python train.py --num_hidden_layers=10 --hidden_size=384 --hidden_act="relu" --router_score="softmax" --init_std_router=0.0116 --norm="rmsnorm" --norm_eps=1e-05 --beta1=0.9 --batch_tokens=[16384, 32768, 65536] --max_seq_len=256 --train_tokens=304500000 --dataset="wikipedia_en"
Below are experts of layer 4 (counted from 0) of a mixture-of-experts language model. Rows are named up (a neuron's input weights, with its number) and show model dimensions 128-191. Each number is 500 + 50 x the weight over its row's rms, rounded and kept within 0 to 999. Numbers have three digits each.
Before each expert's rows: a language model's description of what the expert responds to. This comes from a sample of Wikipedia text that the model never trained on.

# expert 55
It responds to: Letter pieces completing foreign or multi-part names, such as de-i, New York, Los Angeles, Che-nna-i, plus commas and pipes.
up0:467560543555463526488446490404453473478514481588470503506548472459448455470307451483560492468539460493440505472560470469557558504490526525518521448451451496514526569518531558549535497426506506
up1:529419549523522471540429457491467535472460569527466431521592460525489475450364504503401464484617516508488528518472533519543507599498506553507587447479486525563494487530577437465542482478582497

# expert 54
It responds to: Commas in prose, dates, place names and tables, such as after a year, a city, or However; also number-plus-comma tokens like 14,.
up0:461492481475448498488486432422521503466386507478471507511437524500488506500526548482515443514574500563499523447489484528535520540517516550477507539614456428566504469555461417569473436434505547
up1:484480410476558462592426521612515515487437487504491448502573483473414523507556347532458520476487421535445470452513448493615455528453525512598512485509469482506499437489541491487501526516498558

# expert 63
It responds to: Prepositions like with, in, between, within, along, plus the invisible separator after coordinates in geographic listings such as 1°45′02″W / 54.31°N.
up0:551461490505427590470495488473487533573521477441479513478551461447477559517494527479526431526555459497511455403406538504497486552457550430583489478429554555450436478472464497510534441422497451
up1:475491506479487499505476479420535448485535519574501547507444466500484451477491471495475441491457559468463578490524493403535465460487522472472433531364488454499479515577525503512458502511512545

# expert 4
It responds to: Conjunctions and prepositions that open a new clause after a comma or period, such as while, but, when, after, until, from.
up0:538480536444447473521480568513499549482457554510464519480513489456492509443457519493470496420524571503523509551425476449503595534524540570513493495500474513610548494526520498506471484551497542
up1:523432456518522488486644451477521412478511407628487417501414518421494555518534413491561422607542492477423447529501476511540501464544534529435519550463409506512552485457519495535509537562453494

# expert 19
It responds to: Second parts of hyphenated words and data-field units, such as middle-aged, first-ever, 6 ft, (age 24), and row-starting pipes in sports tables.
up0:634564559429540426565552514382510476452561520545491499536545512549575398348441469515446506525521483540469487521603471595453562525487506547458538467529534436534442532502540558523563533441479502
up1:534507551542531512533503508497512440535552491582447472447534455499570401463469490462518491487572500546492456523641568538522534472378534531470494482534498477482532494553620508517528505577450522

# expert 8
It responds to: Final word pieces of split words, especially names and inflections, such as -s, -ing, -ed, -th in Roth, Muthanna.
up0:516534512407472497486458504457612466495608445527534483526591462476484475515449418561550551495403487452516599487573516470533488483593494458516520489509502433485502473563499582464486476493506535
up1:532468538474518546513447488515414441518508524530458531544586517378562522514390488527477477562553547500570536493426447449519568547516504506598545512578435595569525487488548700517573456489504504

# expert 38
It responds to: Stems of nouns and verbs in running prose, often before a suffix, such as assembl-ing, enclos-ing, model, study, prevent.
up0:531387487588509522406548438484453380530495480519507555486554429424521550546474577477478517592666470439479475518465593404465510434472592407490486484456500521571436464500503478497491487399467486
up1:487489537545499628498496497451454444486472509588503454470348555535497573511549480553503466436527472480523481552450501490466534567402497483488510553461438495564524475466487640505499567578483496

# expert 16
It responds to: Pipe separators following numbers in Wikipedia tables of election results, scores and statistics, plus semicolons in lists and some adjective suffixes (-able, -ous).
up0:452498465483468490409529507510415471479482485513483497497550469472537593527526483504446485526488447491504494448505496449526528545552513493504488563445538572491472437408531535519525474544544513
up1:522417483409545512434432465537450450488512564422497491507545504473499560486427502440541476516477547431579653442472571471346499467592503462574498543561518512490492534606499484504485477496538515

# expert 53
It responds to: Sentence-final periods and closing quotes before line breaks, plus years in birth and death dates, such as 1894, 1978.
up0:527520429478485481581445525482445484477523451506460486500541414428497452440482416470484595510482456538452482479486440484519438450527534540543465617511447445476578410509561547463442528610493601
up1:547440538471535486441440526560489491459481576476501524546520507520483471465446561506572461498387449396500503440499567526537528660542523477569501469471493502498501539557494524573514464439476478

# expert 20
It responds to: Month names, day numbers with commas and ordinal suffixes in birth–death dates and biographies, such as 9 November, 16, 1st.
up0:510427477545540497554541506521456561504540522495448439429464447408419431423454567500448521482586569488543478535503510522492536394581488519461433500499448509539517529523526473485551394489457500
up1:548538431514487511552530564456454533549574539416492502527515466521504402475449440501359425515468461550466416510602448483447524514475499498515520547440476537488564496443536513526543537524506398

# expert 13
It responds to: Semicolons after native-script names in biography openings, such as (林慧卿; born…), plus table pipes, commas in name lists and year; citations.
up0:449548578528515430544483584491461511534546584513478519494562473542460524533493446506452461558492469483529535536486486475554455643414476516564503415492485494526486552532621543520461473491559426
up1:650493491528477559602513485502521568542486512476500501574463529559512530502508498486498528452463523504574610487420515529503612446509537585594520514580418452575453437510590487544437555500437526

# expert 30
It responds to: Content verbs and nouns after to, which or a subject, often split before -ing or -s, such as defeat, support, control, play, scene.
up0:474460512548548439453479474579551510409379594461520475431478483520446516527454488535529505507541483443538511481506485446474484321494519589478423517460543501544470442596541552498506483501653532
up1:459469417539483498445606508541520507455508448395504502512401449491461465464475459504456541464593450463500517545544537551453500446605482528473548542440516501503544550497492515497475561551481499